From a checkpoint of a small mixture-of-experts model trained on Wikipedia.
Experts: 128 tanh GELU neurons an expert, 2 picks a token, a sigmoid router.
Training: a variant of SOAP for the experts, 260M tokens, 3387 steps.
Below are experts of layer 4 (counted from 0) of a mixture-of-experts language model. Rows are named router (the router's row for the expert), down (a neuron's output weights, with its number) and show model dimensions 0-127. Each number is 200 + 20 x the weight over its row's rms, rounded and kept within 0 to 999.
Before each expert's rows: a language model's description of what the expert responds to. This comes from a sample of Wikipedia text that the model never trained on.

# expert 39
It responds to: Single consonant pieces r, l, c, h, ch inside words and foreign names, e.g. Outlook, Outcome, kitchen, Chechens, narrative.
router,179,223,178,233,242,192,209,214,190,179,180,206,192,217,212,151,181,215,208,145,199,222,168,201,157,191,192,200,202,195,206,208,185,222,213,179,200,202,234,212,199,218,209,192,193,181,184,181,185,178,203,204,205,217,137,207,240,181,174,216,210,225,215,200,223,219,214,191,178,185,213,195,179,209,204,183,196,188,197,177,227,231,202,175,197,220,192,194,178,200,203,201,191,227,200,186,183,193,168,215,148,179,218,163,209,207,258,208,209,188,193,207,198,245,193,189,198,225,189,195,210,215,198,213,189,209,220,197
down5,219,203,200,241,203,220,169,217,226,187,168,192,203,183,164,206,228,214,224,192,170,215,180,182,184,207,198,242,195,197,221,213,206,221,209,223,206,187,194,209,229,207,138,207,234,208,179,215,187,203,170,239,155,203,159,194,231,230,182,201,206,194,216,222,214,194,212,196,239,178,211,189,207,194,190,227,206,211,194,229,235,198,223,186,226,203,193,194,219,195,200,209,174,239,209,221,196,190,210,240,215,176,190,181,200,181,197,221,202,198,167,210,232,181,176,169,193,222,196,209,204,186,214,204,178,206,208,203

# expert 22
It responds to: Pipe separators in wiki tables and sports or results listings, plus the first pieces of names and words in tables: Space'X', 'John'ny, 'March'.
router,167,205,181,215,221,193,192,210,206,171,182,227,219,231,189,206,183,201,204,187,186,218,183,183,162,173,179,177,220,195,212,179,213,218,180,224,238,170,234,180,164,202,227,173,176,198,211,232,176,201,175,183,211,223,175,175,227,192,179,213,213,198,228,210,219,222,177,229,179,231,214,176,168,192,236,172,223,208,177,184,186,222,200,181,214,193,226,176,169,188,222,177,206,224,213,185,175,197,195,221,183,176,195,178,208,212,220,203,212,187,184,218,187,199,200,185,235,201,220,187,180,192,231,231,179,215,203,210
down2,184,200,208,197,182,259,160,196,192,240,209,207,162,150,200,215,195,189,197,188,180,205,214,160,196,204,184,193,178,197,226,191,228,216,176,193,183,205,248,188,225,218,236,225,182,169,224,214,186,176,217,200,202,205,198,192,191,209,229,176,168,211,187,180,204,188,198,218,171,176,197,188,202,201,196,235,144,225,190,204,190,192,196,191,196,206,228,208,215,201,215,223,199,177,172,198,177,196,213,229,195,177,206,173,202,218,196,256,191,203,224,178,233,187,205,192,193,190,221,226,205,200,210,211,209,199,209,180

# expert 0
It responds to: Subject pronouns, relative pronouns and determiners that open a new clause after a comma or period, such as which, he, that.
router,160,211,241,203,210,183,196,202,226,216,200,210,205,208,213,149,198,198,195,194,186,210,173,158,219,167,228,179,246,167,169,169,200,203,146,219,208,194,242,202,187,190,162,187,196,194,219,202,156,207,176,194,205,217,221,192,220,196,195,193,212,171,228,234,200,201,207,211,205,206,207,177,184,211,220,176,228,216,185,195,194,174,233,194,207,181,222,210,206,200,195,200,195,202,186,204,167,186,172,197,206,190,207,201,197,216,195,196,205,219,182,200,201,211,167,192,240,169,237,201,204,222,233,221,223,218,223,195
down5,194,228,220,196,215,202,186,185,200,171,207,213,205,201,216,212,166,253,220,211,197,176,175,208,180,207,206,229,247,228,213,213,161,199,180,187,173,203,216,191,222,209,231,227,221,195,205,216,201,192,222,157,192,174,178,184,199,259,192,198,177,191,201,189,219,161,206,214,210,213,212,172,228,217,159,205,197,179,213,207,194,207,223,169,176,189,201,203,181,194,198,168,193,203,191,224,184,209,204,203,191,203,233,208,200,207,197,212,246,203,161,203,168,221,184,184,195,226,202,173,190,194,184,155,191,183,221,206

# expert 14
It responds to: Pipe characters separating cells in Wikipedia tables, mostly after numbers or names in stats rows; occasionally semicolons, slashes, dashes.
router,162,231,216,212,206,202,218,211,210,206,170,193,246,208,214,218,204,189,216,168,198,200,189,152,175,189,189,196,198,200,189,173,241,211,201,224,200,195,230,197,218,170,206,177,149,189,183,210,175,185,197,194,202,184,206,209,227,172,188,281,186,173,232,212,202,197,190,198,188,217,204,170,173,208,201,170,217,211,194,190,176,217,215,188,212,219,216,172,209,199,180,199,210,223,219,197,197,181,190,225,189,190,204,180,190,239,199,213,238,206,158,226,190,205,203,189,229,209,181,197,205,194,233,201,187,204,215,199
down0,240,210,224,193,176,217,194,230,237,182,208,196,178,202,198,210,196,206,197,257,204,219,184,186,221,188,190,217,202,221,219,182,202,183,214,224,229,172,228,181,218,231,196,199,179,199,197,162,228,229,182,180,157,249,229,216,186,167,202,218,248,166,189,228,233,181,215,214,215,173,197,195,225,194,217,204,180,187,206,173,205,197,204,165,180,187,161,229,216,164,204,195,207,182,193,205,195,188,186,204,196,172,202,190,203,216,209,221,200,193,192,209,216,188,209,215,213,203,202,223,210,166,170,195,187,203,213,197

# expert 62
It responds to: Word pieces y, us, ry, ly inside or ending words, like c-y-cle, courtes-y, un-us-ual, Mutin-y, plus capitalized starts The, My, Che.
router,219,189,200,243,212,193,196,201,225,159,192,218,210,213,182,192,148,220,204,175,195,193,211,163,187,199,184,176,216,186,218,202,201,220,207,210,205,200,214,207,162,217,193,192,202,201,216,196,200,181,169,188,212,228,178,216,238,166,169,229,225,192,206,197,208,197,175,231,198,193,224,156,189,191,227,176,231,173,197,206,163,207,225,181,242,179,175,191,212,181,199,224,208,207,202,145,194,187,200,201,188,181,195,184,204,238,227,194,218,209,195,186,179,184,221,202,210,209,196,210,188,161,220,237,193,229,221,195
down0,213,152,201,184,152,213,189,221,238,201,202,211,195,227,198,226,202,197,211,183,186,177,207,196,226,202,209,177,212,215,208,175,205,187,239,203,212,201,200,220,215,207,200,206,219,191,179,199,216,219,195,218,216,237,211,139,191,198,204,208,195,167,210,194,201,192,219,167,229,196,187,231,189,198,197,177,173,185,206,195,272,174,175,253,208,195,189,186,174,183,159,213,202,206,184,205,205,206,170,170,186,205,190,186,160,193,179,187,215,189,176,195,178,188,216,196,185,201,199,172,205,177,194,195,210,237,206,197

# expert 13
It responds to: Taxonomy infobox lines and species stubs, especially name endings like -inae, -der and "species of", plus Latin binomials.
router,193,210,177,219,200,211,169,208,210,190,219,226,237,225,189,206,173,190,224,198,191,214,180,192,187,167,176,185,201,186,183,181,191,204,194,216,244,186,223,192,184,187,216,182,184,200,219,235,186,218,183,192,209,218,169,165,232,181,194,222,185,203,214,200,185,203,185,192,200,225,210,189,186,193,209,181,215,215,176,187,205,248,215,187,228,167,225,175,168,189,217,175,220,202,192,168,206,186,240,228,194,185,197,147,228,191,237,195,193,174,200,236,162,201,217,216,211,198,217,189,154,188,219,205,202,207,231,201
down0,204,168,207,172,216,218,222,197,203,206,184,195,222,186,196,168,228,203,212,182,176,172,219,192,200,216,179,165,203,220,156,214,198,211,223,190,178,203,200,179,236,163,198,194,213,172,212,157,185,203,216,187,195,184,205,202,185,209,213,202,174,211,196,218,141,191,191,211,215,192,188,201,166,232,204,193,201,172,242,211,199,197,178,199,195,188,185,205,199,213,176,200,215,200,230,212,179,151,227,201,219,202,222,196,204,183,188,215,255,194,208,223,207,190,202,208,215,206,198,219,180,187,198,191,264,174,157,194

# expert 17
It responds to: Wikipedia section heading markers == and === at line starts and the | separators in tables, e.g. ==Transport==, === 1967-1987.
router,173,171,205,215,212,212,216,205,207,225,187,217,175,223,208,218,216,183,161,185,221,204,205,202,187,198,246,184,191,182,161,208,183,210,172,212,207,184,242,176,173,190,204,176,188,173,180,243,218,201,185,175,221,212,208,194,226,183,192,222,216,155,203,215,218,209,211,207,192,197,202,180,217,179,204,173,200,204,180,177,173,193,213,169,217,180,173,181,203,200,206,208,231,210,204,194,191,198,153,211,201,175,215,148,232,189,234,230,215,177,200,215,149,202,233,186,194,213,222,200,199,196,225,212,187,208,182,206
down1,218,219,192,160,208,201,214,195,200,169,184,169,191,192,194,158,184,199,166,174,208,200,199,203,192,197,205,203,197,211,200,211,177,219,218,198,188,223,199,184,202,202,233,198,198,166,168,179,199,184,245,246,195,198,205,174,200,194,167,151,185,184,206,196,204,198,217,217,207,184,207,186,225,213,194,191,198,213,202,225,201,216,162,155,217,198,233,228,183,170,168,184,190,202,166,200,222,219,235,188,201,212,180,200,196,210,212,186,216,209,198,188,165,180,192,173,220,222,150,171,207,216,200,148,204,224,190,188

# expert 36
It responds to: Linking verbs and articles right after an article's subject in opening definitions, such as is, was, a, in.
router,207,196,186,207,214,181,217,202,232,187,195,193,226,214,205,157,150,182,216,213,187,203,186,212,198,186,181,191,200,198,179,123,175,202,186,247,204,193,253,191,187,196,190,182,172,216,217,209,198,191,203,195,205,205,200,201,212,184,207,216,169,177,222,191,233,209,203,240,176,214,210,200,206,199,216,195,200,173,165,215,208,216,168,189,227,177,211,198,228,182,201,193,205,217,195,206,209,202,180,197,144,186,203,180,184,200,206,199,245,205,179,236,163,215,214,170,229,193,218,184,198,171,206,211,197,204,219,195
down2,198,214,193,169,146,160,188,191,184,199,203,210,195,169,176,212,198,219,213,214,196,208,228,182,183,191,211,209,158,185,204,196,198,166,182,171,214,200,194,199,207,180,188,197,206,185,194,204,159,195,150,184,197,197,216,216,184,181,199,223,183,196,202,171,207,213,224,207,205,184,206,198,202,219,191,231,186,229,200,203,224,188,179,214,218,216,195,222,212,220,211,200,199,211,208,171,189,176,208,201,203,206,180,173,186,194,270,212,178,194,196,196,274,196,239,170,174,224,202,202,193,192,214,223,193,218,176,233

# expert 51
It responds to: Pipe separators and zeros in score or medal tables, plus a few pieces like centre, River, appearance, dashes.
router,157,207,182,216,222,191,202,215,209,166,181,226,216,233,196,200,181,209,208,177,187,210,185,186,155,174,184,177,223,189,206,177,214,217,181,224,236,170,227,182,166,201,227,176,179,198,209,228,180,205,174,180,210,231,172,182,219,190,172,214,207,195,227,204,215,221,172,229,178,233,213,178,168,192,236,176,222,198,177,183,191,225,204,181,214,195,226,177,172,190,215,176,215,226,212,179,176,192,195,221,183,177,199,177,208,218,226,205,212,187,186,214,194,197,199,185,233,195,220,185,185,187,229,228,180,216,192,214
down1,181,214,218,192,173,190,209,193,185,232,196,199,182,206,163,194,224,203,229,203,204,208,232,201,204,193,180,160,168,199,208,223,188,231,204,205,184,215,180,213,177,192,203,230,184,231,180,227,177,196,194,213,201,193,195,211,183,179,214,166,205,246,205,204,178,198,241,178,236,217,174,209,247,212,181,204,223,181,211,198,221,206,230,206,227,172,191,213,224,188,210,171,203,188,228,206,197,156,193,179,193,220,219,207,203,177,204,188,233,229,202,214,213,160,164,184,220,246,195,187,193,179,169,209,215,214,204,194

# expert 9
It responds to: Single-letter word starts c, C, l, L, m, M, g, G after the, a, of, e.g. civil, cabinet, culture, Lazio.
router,174,194,180,205,224,181,202,210,224,178,152,217,161,212,180,151,208,219,215,202,207,199,211,152,193,200,178,161,201,179,195,219,183,218,201,203,198,188,202,202,171,220,206,198,190,176,194,224,179,197,211,195,184,202,154,209,214,180,206,230,206,174,205,208,202,207,188,200,200,206,228,185,221,201,231,201,243,218,197,180,225,207,204,165,216,171,218,175,167,194,194,201,200,230,212,190,208,192,229,209,179,175,210,191,212,198,212,233,200,225,133,217,175,219,185,165,204,182,201,218,219,189,192,205,170,225,214,211
down2,188,249,221,151,203,194,164,205,205,208,199,204,185,201,200,202,212,212,193,218,201,216,196,165,200,221,210,212,185,186,182,188,185,214,194,176,239,204,225,192,190,224,228,237,206,194,199,190,241,191,221,174,195,155,224,193,195,189,221,226,180,191,197,213,182,162,242,213,187,199,182,200,200,175,219,179,217,186,211,194,198,213,208,212,180,188,221,212,221,182,172,240,231,209,203,224,209,186,197,206,226,194,170,207,176,245,211,211,201,176,241,165,189,181,186,165,199,184,191,227,215,211,239,187,173,193,190,195

# expert 48
It responds to: Word piece ri inside words like desc-ri-ption and bef-ri-ended, plus the preposition at, quotation marks and other mid-word pieces.
router,196,185,193,193,209,201,191,217,212,150,170,202,210,220,196,207,189,217,211,170,202,234,195,185,179,192,198,180,231,188,195,175,212,227,182,198,218,182,230,179,181,204,203,174,174,210,253,194,166,203,201,182,235,199,189,182,238,189,172,213,231,207,224,214,219,216,184,192,183,204,218,194,180,217,200,176,201,159,187,210,184,206,193,208,211,201,247,187,189,195,219,181,203,189,180,188,189,207,169,217,195,177,200,164,176,268,222,206,218,179,192,222,207,225,192,211,196,187,209,163,214,225,225,214,195,208,176,233
down6,154,214,232,225,188,186,206,183,219,175,204,205,186,204,168,197,189,177,171,177,207,176,225,200,158,184,181,179,168,212,201,211,200,205,216,206,200,213,202,180,226,197,201,174,196,207,164,185,181,241,213,180,182,173,201,204,196,182,175,184,190,192,252,195,181,184,208,264,200,173,189,192,227,203,187,179,190,254,246,238,222,212,194,190,208,184,194,221,208,210,211,205,215,183,175,225,210,186,226,192,203,191,182,201,236,191,185,207,186,234,172,204,195,200,171,206,199,172,223,197,207,217,184,204,195,202,203,195

# expert 54
It responds to: Line breaks ending infobox fields, headings and list items, plus tokens near sentence ends, such as Location, ==, the.
router,191,163,202,243,184,166,174,208,225,199,186,222,230,196,218,194,201,201,217,204,188,239,153,233,202,190,178,202,223,232,175,174,229,240,205,196,201,193,217,173,193,199,202,210,186,199,214,254,183,250,198,181,198,197,182,194,192,165,184,221,219,222,209,237,196,220,190,200,167,206,214,183,187,207,197,188,216,214,210,187,206,203,185,194,224,182,170,203,186,197,166,216,214,194,176,180,209,237,208,214,185,200,245,195,209,190,220,214,220,210,190,210,196,210,214,165,190,179,221,177,191,204,186,204,190,247,218,203
down1,175,242,188,203,180,210,192,189,166,176,190,208,196,188,208,187,190,181,206,185,183,194,201,185,197,205,194,232,188,224,211,194,184,185,228,179,208,218,207,211,172,176,180,222,194,226,203,211,170,189,176,185,216,172,180,221,185,176,208,215,196,223,196,171,241,171,222,197,210,220,185,209,230,183,212,240,199,142,208,215,215,183,197,219,190,202,204,221,181,249,209,183,188,172,233,194,198,198,200,168,148,198,155,211,216,207,190,178,207,191,170,174,234,179,198,201,212,220,161,173,221,177,189,207,193,191,198,198

# expert 32
It responds to: Hyphens, bullets and pipes starting a new line in infobox fields, character lists and table rows, e.g. "- Spouse:", "- Family:", "| 25 |".
router,190,208,225,224,202,170,226,225,202,162,192,210,146,210,170,191,210,199,206,190,173,203,195,206,166,183,219,215,193,223,214,182,226,213,208,197,201,175,220,200,201,209,187,200,197,183,229,219,196,197,182,202,193,208,188,198,210,191,187,213,241,200,208,197,210,194,178,200,188,194,224,202,219,231,200,204,221,158,177,170,223,214,178,198,218,173,201,178,195,128,213,169,235,212,261,212,186,204,183,204,172,189,194,158,187,198,200,216,215,217,201,193,178,173,220,197,221,218,198,198,210,182,179,203,220,194,208,252
down0,193,214,164,187,206,226,187,202,196,167,237,257,224,212,209,203,220,216,183,226,202,194,200,230,213,202,193,216,188,181,205,236,163,200,241,198,205,224,186,200,186,212,194,208,180,215,200,196,195,182,170,238,207,135,218,184,203,148,204,205,197,189,156,162,188,193,220,213,197,176,192,224,198,231,182,209,197,196,227,228,179,182,203,172,195,199,192,205,238,217,169,204,216,200,227,220,189,181,205,196,202,196,214,203,193,205,179,206,210,205,239,208,194,153,202,180,203,203,195,230,186,198,212,188,212,210,189,220

# expert 2
It responds to: Prepositions opening time or place phrases, mostly in, on, during, until, after, before, since, often before years such as "in 2016" or "Born:".
router,192,197,167,207,222,178,213,224,230,189,195,202,215,210,210,168,192,177,244,198,198,211,193,212,171,176,210,162,257,207,192,209,200,236,194,223,206,194,188,196,203,190,187,197,209,205,249,211,176,195,200,187,243,206,201,211,230,210,199,219,201,197,194,183,211,221,212,219,182,210,201,151,196,202,219,189,218,197,185,184,158,200,210,192,183,184,201,178,226,170,213,180,198,220,222,185,181,232,206,210,175,191,255,187,195,200,206,221,203,178,199,198,169,172,163,199,235,201,215,206,213,213,215,197,156,230,175,181
down6,184,212,214,178,205,189,209,192,223,178,219,202,217,188,206,178,154,229,190,215,176,210,199,206,176,192,211,224,182,183,181,202,200,208,216,198,147,190,183,172,214,214,169,204,207,171,191,174,210,219,185,189,170,198,191,193,211,198,208,225,168,197,201,237,188,189,194,261,167,204,180,210,168,237,208,192,134,203,177,211,188,215,198,228,206,190,169,215,189,204,182,213,216,199,231,202,177,179,193,208,232,202,158,214,242,177,178,178,198,200,209,242,206,185,196,214,187,178,203,200,186,211,199,194,183,195,217,198

# expert 59
It responds to: Adjective-forming suffixes and adjectives like -ial, -ical, -ic, -ary, -ural, -ent, e.g. Official, rural, permanent, necessary, italic, new.
router,174,206,162,206,227,186,215,216,204,175,204,225,212,210,170,174,184,235,197,207,201,216,201,169,205,177,176,161,187,194,171,215,174,203,205,210,225,199,218,196,200,208,238,188,195,193,208,219,211,215,170,198,175,216,187,220,190,157,214,213,226,173,225,204,216,232,208,208,194,208,209,197,211,176,209,200,203,187,187,177,160,202,156,141,197,212,191,188,205,195,204,185,205,209,213,204,189,217,193,240,171,195,235,183,187,216,188,190,213,200,198,199,214,195,179,180,199,204,263,201,218,177,191,214,186,194,220,260
down5,233,187,216,234,167,236,190,200,173,218,187,192,178,195,191,185,206,237,207,187,197,216,197,207,199,215,206,193,214,244,216,204,217,167,176,210,177,226,166,230,191,211,182,216,180,234,167,180,216,208,185,206,208,211,219,221,151,171,209,198,208,224,212,198,200,200,182,207,194,220,200,212,210,189,198,204,198,241,210,165,228,236,186,191,207,198,207,181,199,183,182,207,192,182,238,216,197,207,189,236,188,231,213,218,235,160,190,215,207,175,211,208,189,181,171,198,199,197,214,237,200,195,176,211,166,198,151,222

# expert 42
It responds to: Pipe characters dividing cells in wiki tables of sports results, rosters, episodes and discographies, plus occasional name fragments.
router,160,214,187,217,223,191,198,211,207,167,178,225,217,232,193,199,184,206,208,178,184,211,185,182,160,176,187,175,220,187,207,175,215,219,179,221,240,172,229,181,167,200,225,179,175,201,208,226,179,207,175,180,211,230,170,180,223,186,177,218,205,196,223,204,216,222,170,225,180,231,215,175,169,188,237,175,222,199,176,183,183,226,205,183,215,196,228,174,174,188,214,178,209,225,218,182,177,191,196,221,181,176,195,180,210,223,225,206,212,187,187,218,190,197,198,186,232,197,215,185,183,185,230,225,177,217,195,211
down3,188,239,227,169,172,223,205,205,203,206,186,207,210,194,197,208,238,197,201,191,203,200,204,191,198,224,192,187,221,196,196,180,277,179,206,175,190,227,202,171,188,171,177,213,205,226,207,159,185,155,206,173,275,188,220,202,209,232,214,183,203,218,223,149,221,202,203,194,201,180,208,230,195,189,184,186,185,204,185,198,215,197,216,202,238,200,188,219,183,199,149,197,194,201,209,210,197,213,208,204,168,189,187,203,196,197,204,218,200,203,215,186,194,211,181,182,231,219,187,176,190,200,228,195,177,213,200,210

# expert 4
It responds to: Final digits or whole tokens of years in dates (198'8', '2016', 195'6'), plus endings of countries and cities (Gh'ana', Scot'land', London).
router,203,184,219,189,228,163,182,200,209,206,192,218,231,224,222,178,229,213,196,199,190,200,192,178,207,199,207,173,207,194,194,175,203,207,200,235,219,175,188,179,181,163,194,177,167,224,197,229,171,218,160,202,215,207,208,174,207,196,184,207,235,171,227,211,194,207,212,230,192,216,224,183,167,174,263,190,191,177,198,216,182,217,199,217,191,222,181,157,201,187,161,198,205,204,204,170,206,185,195,236,184,186,199,172,192,178,217,191,210,170,183,225,208,220,212,218,225,172,239,177,201,177,219,201,190,214,187,195
down3,202,196,215,204,194,230,213,228,212,203,211,206,222,227,200,226,199,201,180,206,166,205,170,209,191,220,221,224,210,236,194,227,196,193,213,169,202,205,199,195,226,220,208,235,219,182,183,180,211,198,165,176,168,182,153,194,207,177,182,142,196,196,198,234,217,201,190,188,225,198,238,182,186,227,204,181,218,246,181,153,169,178,187,177,179,229,200,216,192,183,225,222,241,209,198,225,180,220,202,194,174,209,181,220,191,209,211,194,190,213,188,163,193,193,180,198,203,215,210,203,208,188,198,174,238,208,205,184

# expert 11
It responds to: Word-internal ut pieces (duties, future, Connecticut, But) plus short function words like as, out, part, and sentence-initial In, At, On.
router,204,198,227,192,202,185,208,198,189,185,191,197,192,218,211,207,211,204,217,185,162,197,197,217,189,199,200,203,203,207,196,200,219,234,190,206,219,150,224,201,193,185,210,217,211,203,232,242,179,239,190,169,207,213,194,176,199,209,209,264,218,214,205,194,204,220,174,223,184,219,232,188,182,185,221,170,219,170,166,181,194,236,216,180,199,200,233,169,193,184,181,167,199,222,196,186,195,217,180,184,201,178,189,190,215,229,193,216,213,173,176,224,147,185,194,183,247,221,206,190,188,181,243,205,189,225,186,187
down3,195,194,235,169,218,195,203,191,174,202,228,191,182,196,202,195,176,199,198,167,197,163,190,192,216,217,194,218,200,212,193,186,200,166,217,200,189,227,186,152,191,232,150,223,168,178,207,192,187,152,199,232,207,165,210,174,207,193,199,207,190,213,185,209,169,217,170,215,225,192,236,194,245,209,189,211,223,200,216,168,204,194,174,220,203,214,195,202,212,182,174,198,176,177,214,231,202,191,215,187,171,187,210,188,227,235,200,232,191,214,201,212,194,217,237,197,160,229,184,159,194,187,192,205,207,209,181,203

# expert 24
It responds to: Blank cells, pipes, digits and word pieces inside wiki tables and infobox lines, such as May-or in Government fields, Illino-is.
router,158,209,182,214,222,195,200,219,205,166,178,227,215,232,196,201,182,211,209,181,187,212,185,192,159,174,185,177,222,191,207,179,212,218,181,222,239,171,229,180,165,199,225,179,175,198,210,226,180,204,174,176,211,235,171,180,219,192,176,215,208,196,226,203,217,226,169,227,179,232,212,172,167,193,238,176,220,202,178,184,189,226,203,179,212,191,230,175,169,187,214,177,210,224,213,177,179,191,196,218,182,175,197,176,209,215,222,205,209,187,187,217,190,195,200,188,230,198,215,186,186,191,228,228,182,217,198,215
down1,196,227,193,193,183,197,195,187,196,210,188,216,203,230,193,199,192,207,187,116,195,189,182,204,236,206,211,185,183,177,203,210,176,209,208,198,191,217,207,173,161,178,248,199,203,207,205,197,214,171,228,184,209,201,230,197,187,159,185,172,208,191,201,223,181,222,211,181,175,202,204,200,212,195,197,252,180,177,214,218,212,203,208,198,214,185,187,163,191,193,224,168,204,204,197,206,144,214,177,220,212,180,198,190,206,200,203,218,209,183,216,207,212,199,210,194,180,199,171,214,201,247,254,170,184,190,209,178

# expert 21
It responds to: Word-internal pieces like id, is, ir, ik and initial h/H, e.g. presidency, individuals, fish, however, historic, halls.
router,209,206,220,234,210,155,241,193,190,203,203,228,194,215,218,197,159,192,205,185,220,180,195,231,168,193,210,215,214,192,212,223,172,234,199,211,203,161,191,215,204,167,177,202,199,181,174,215,185,199,187,203,226,233,221,194,222,176,181,218,216,214,216,197,195,201,185,186,166,227,206,171,190,180,228,180,220,197,174,175,232,209,158,192,216,210,205,189,191,193,174,203,209,205,206,156,174,184,200,189,196,176,197,177,231,226,227,203,195,204,179,225,190,218,174,194,222,162,234,195,201,177,204,242,223,207,212,193
down0,183,200,189,172,190,189,212,196,233,211,200,168,210,198,196,186,197,182,198,216,212,226,230,187,179,221,198,192,184,233,206,213,200,210,221,215,219,178,209,176,203,191,207,155,193,187,207,187,186,216,188,181,191,181,209,204,199,162,251,183,171,215,185,187,190,222,203,193,144,197,208,204,221,203,236,192,188,202,198,195,188,182,190,199,207,241,180,161,167,195,228,170,200,194,236,184,190,203,176,260,196,201,174,205,198,204,177,200,197,199,177,199,198,206,171,219,156,234,181,216,245,188,234,198,211,205,228,187

# expert 20
It responds to: Word-final pieces forming agent or title nouns like direct-or, govern-or, secret-ary, resident, plus the preposition for and pieces like -er within names.
router,204,233,208,240,232,217,177,212,193,169,180,224,239,216,167,190,198,210,207,163,187,212,183,216,191,191,202,163,205,175,224,212,222,200,174,195,229,191,203,167,212,174,189,191,188,164,207,230,217,186,199,205,201,185,201,199,199,187,195,223,212,201,233,218,202,227,194,213,209,207,206,188,213,162,216,185,226,183,198,169,151,230,177,187,214,197,214,190,185,171,185,182,218,204,164,189,173,202,226,204,195,188,189,191,173,222,195,226,228,253,189,207,170,188,195,208,221,179,188,174,217,203,160,203,225,209,219,207
down2,188,199,200,173,184,205,215,198,173,233,161,202,188,182,204,214,202,269,174,206,171,200,198,222,174,208,173,221,211,198,201,191,184,172,239,193,225,200,193,174,209,205,234,195,190,176,233,157,196,187,206,211,193,182,187,222,204,189,230,194,183,190,230,195,179,230,205,168,180,248,198,206,225,197,214,203,223,184,165,197,194,182,184,232,199,220,213,202,166,195,209,195,211,212,225,198,235,194,189,178,185,205,198,227,187,210,232,218,201,210,218,178,193,208,199,205,215,220,228,184,213,252,219,169,216,205,210,190

# expert 53
It responds to: Line breaks and numbers in sports and statistics tables, years like 2024 or 1876, plus 'the' and word pieces like self, quarter.
router,157,205,183,217,227,193,195,215,211,165,182,228,217,234,197,200,184,210,208,177,183,210,183,193,159,176,189,174,222,188,206,179,211,216,180,220,239,167,228,184,165,202,222,179,175,197,210,223,175,206,171,179,210,230,170,181,222,192,178,216,209,198,224,205,216,222,171,228,176,234,212,176,166,191,238,177,223,201,178,184,191,222,206,181,212,195,226,176,170,188,215,177,209,225,210,180,179,191,193,221,184,176,197,184,206,215,227,204,212,184,185,214,192,203,198,188,232,196,219,185,182,188,229,229,177,217,195,214
down0,199,181,211,227,172,196,161,167,186,200,180,236,217,200,179,169,204,230,185,191,228,194,198,228,187,207,234,215,178,170,215,254,220,219,214,179,163,195,199,211,196,188,209,218,181,207,176,202,186,182,205,200,205,180,188,200,199,201,189,191,194,208,217,199,190,163,186,215,201,217,197,166,169,214,223,190,227,173,188,200,185,207,244,176,202,190,217,227,216,199,186,210,214,204,216,215,180,166,194,201,185,176,149,191,227,212,195,189,192,197,195,211,187,205,218,177,210,193,242,241,248,197,194,215,185,237,195,231

# expert 52
It responds to: Numbers in tables of election results, sports statistics and scores, often the whole-number or decimal parts of percentages and vote counts: '36'.3, 4'8'.1, '21'.
router,184,172,207,215,208,192,237,184,203,179,190,210,219,220,176,211,176,223,184,174,190,263,188,194,182,200,213,151,205,220,212,177,200,214,175,219,209,192,196,197,195,213,218,184,180,153,222,209,175,192,196,176,186,196,173,175,223,148,164,196,223,180,201,202,200,255,196,214,187,222,210,187,163,222,213,184,223,234,192,193,195,202,209,204,236,221,188,178,183,184,193,208,207,240,219,182,195,175,220,228,205,189,213,192,228,178,225,186,204,224,183,219,198,183,183,203,197,202,208,186,200,213,224,200,177,193,202,228
down3,214,173,176,208,213,150,202,168,196,196,242,184,232,209,189,229,217,181,192,164,237,206,174,229,179,222,201,193,187,181,207,211,179,189,228,197,221,188,212,189,179,220,178,185,219,206,230,200,188,216,190,170,204,181,186,189,183,168,184,171,222,207,233,197,161,208,203,239,197,213,180,196,217,237,202,228,203,199,221,189,192,200,203,189,195,212,222,174,207,187,224,189,205,158,200,205,196,207,195,169,185,212,219,204,196,154,201,201,193,233,177,235,212,226,193,200,197,186,210,201,214,223,202,161,215,171,187,161

# expert 55
It responds to: Line breaks and table pipes that end headings, list items, infobox lines or sentences, before "- Fatalities" or "== Background".
router,199,197,156,199,201,185,234,209,210,196,182,218,200,215,233,192,213,197,217,204,150,189,207,148,184,163,218,205,235,198,172,203,176,206,202,242,190,176,221,168,199,196,200,190,184,205,207,226,187,190,175,200,242,186,201,225,223,181,193,202,210,216,204,254,192,235,212,187,189,202,202,207,189,153,209,193,228,218,155,194,195,214,213,195,207,210,241,203,196,173,216,152,198,219,175,184,203,185,195,238,174,189,236,206,176,193,221,194,224,196,200,204,191,188,202,209,209,195,216,210,180,208,189,196,207,225,214,220
down1,204,156,225,217,161,246,215,225,212,188,197,185,232,209,196,191,206,201,187,225,241,197,173,204,159,175,203,205,145,217,180,197,203,218,161,172,219,172,233,203,223,204,245,179,222,197,168,206,197,202,203,172,207,195,176,185,190,201,203,203,179,177,195,223,209,220,205,209,183,199,177,211,215,190,188,185,193,214,191,168,185,209,157,172,202,171,195,210,196,233,189,197,162,178,215,224,178,205,163,192,202,206,209,220,184,215,194,211,213,194,172,214,191,185,201,176,186,163,187,197,195,207,175,199,177,214,185,196

# expert 25
It responds to: First letter or fragment of a word after a space, dash or line start, often names and abbreviations: "U.S.", "Madison", "Doctoral".
router,158,207,183,216,226,192,200,217,210,164,181,225,214,234,189,199,182,212,207,175,187,213,183,189,154,177,188,179,223,189,207,174,206,218,180,224,237,171,224,181,166,198,225,177,182,200,214,226,179,204,173,179,212,234,171,183,216,191,175,217,212,197,224,203,220,222,171,223,179,233,212,177,171,191,239,179,219,196,181,182,192,223,206,180,214,194,227,173,163,187,215,176,211,224,212,181,179,193,199,223,180,176,197,180,206,218,223,204,214,184,189,214,191,196,200,184,230,201,220,186,187,189,226,229,181,218,196,216
down2,203,176,191,220,200,218,175,190,210,181,192,190,190,165,215,219,182,209,157,220,193,189,210,216,194,186,186,207,184,228,197,175,183,187,196,214,151,249,205,222,202,155,195,173,210,211,207,238,196,226,198,193,189,209,248,179,205,191,186,157,222,189,179,198,198,179,182,248,200,204,207,242,182,199,186,209,230,193,221,187,179,167,209,239,196,234,179,209,215,240,180,173,181,163,220,215,200,198,194,214,188,208,222,196,199,218,181,211,219,207,198,211,187,201,181,218,189,178,213,195,187,218,212,215,220,167,204,223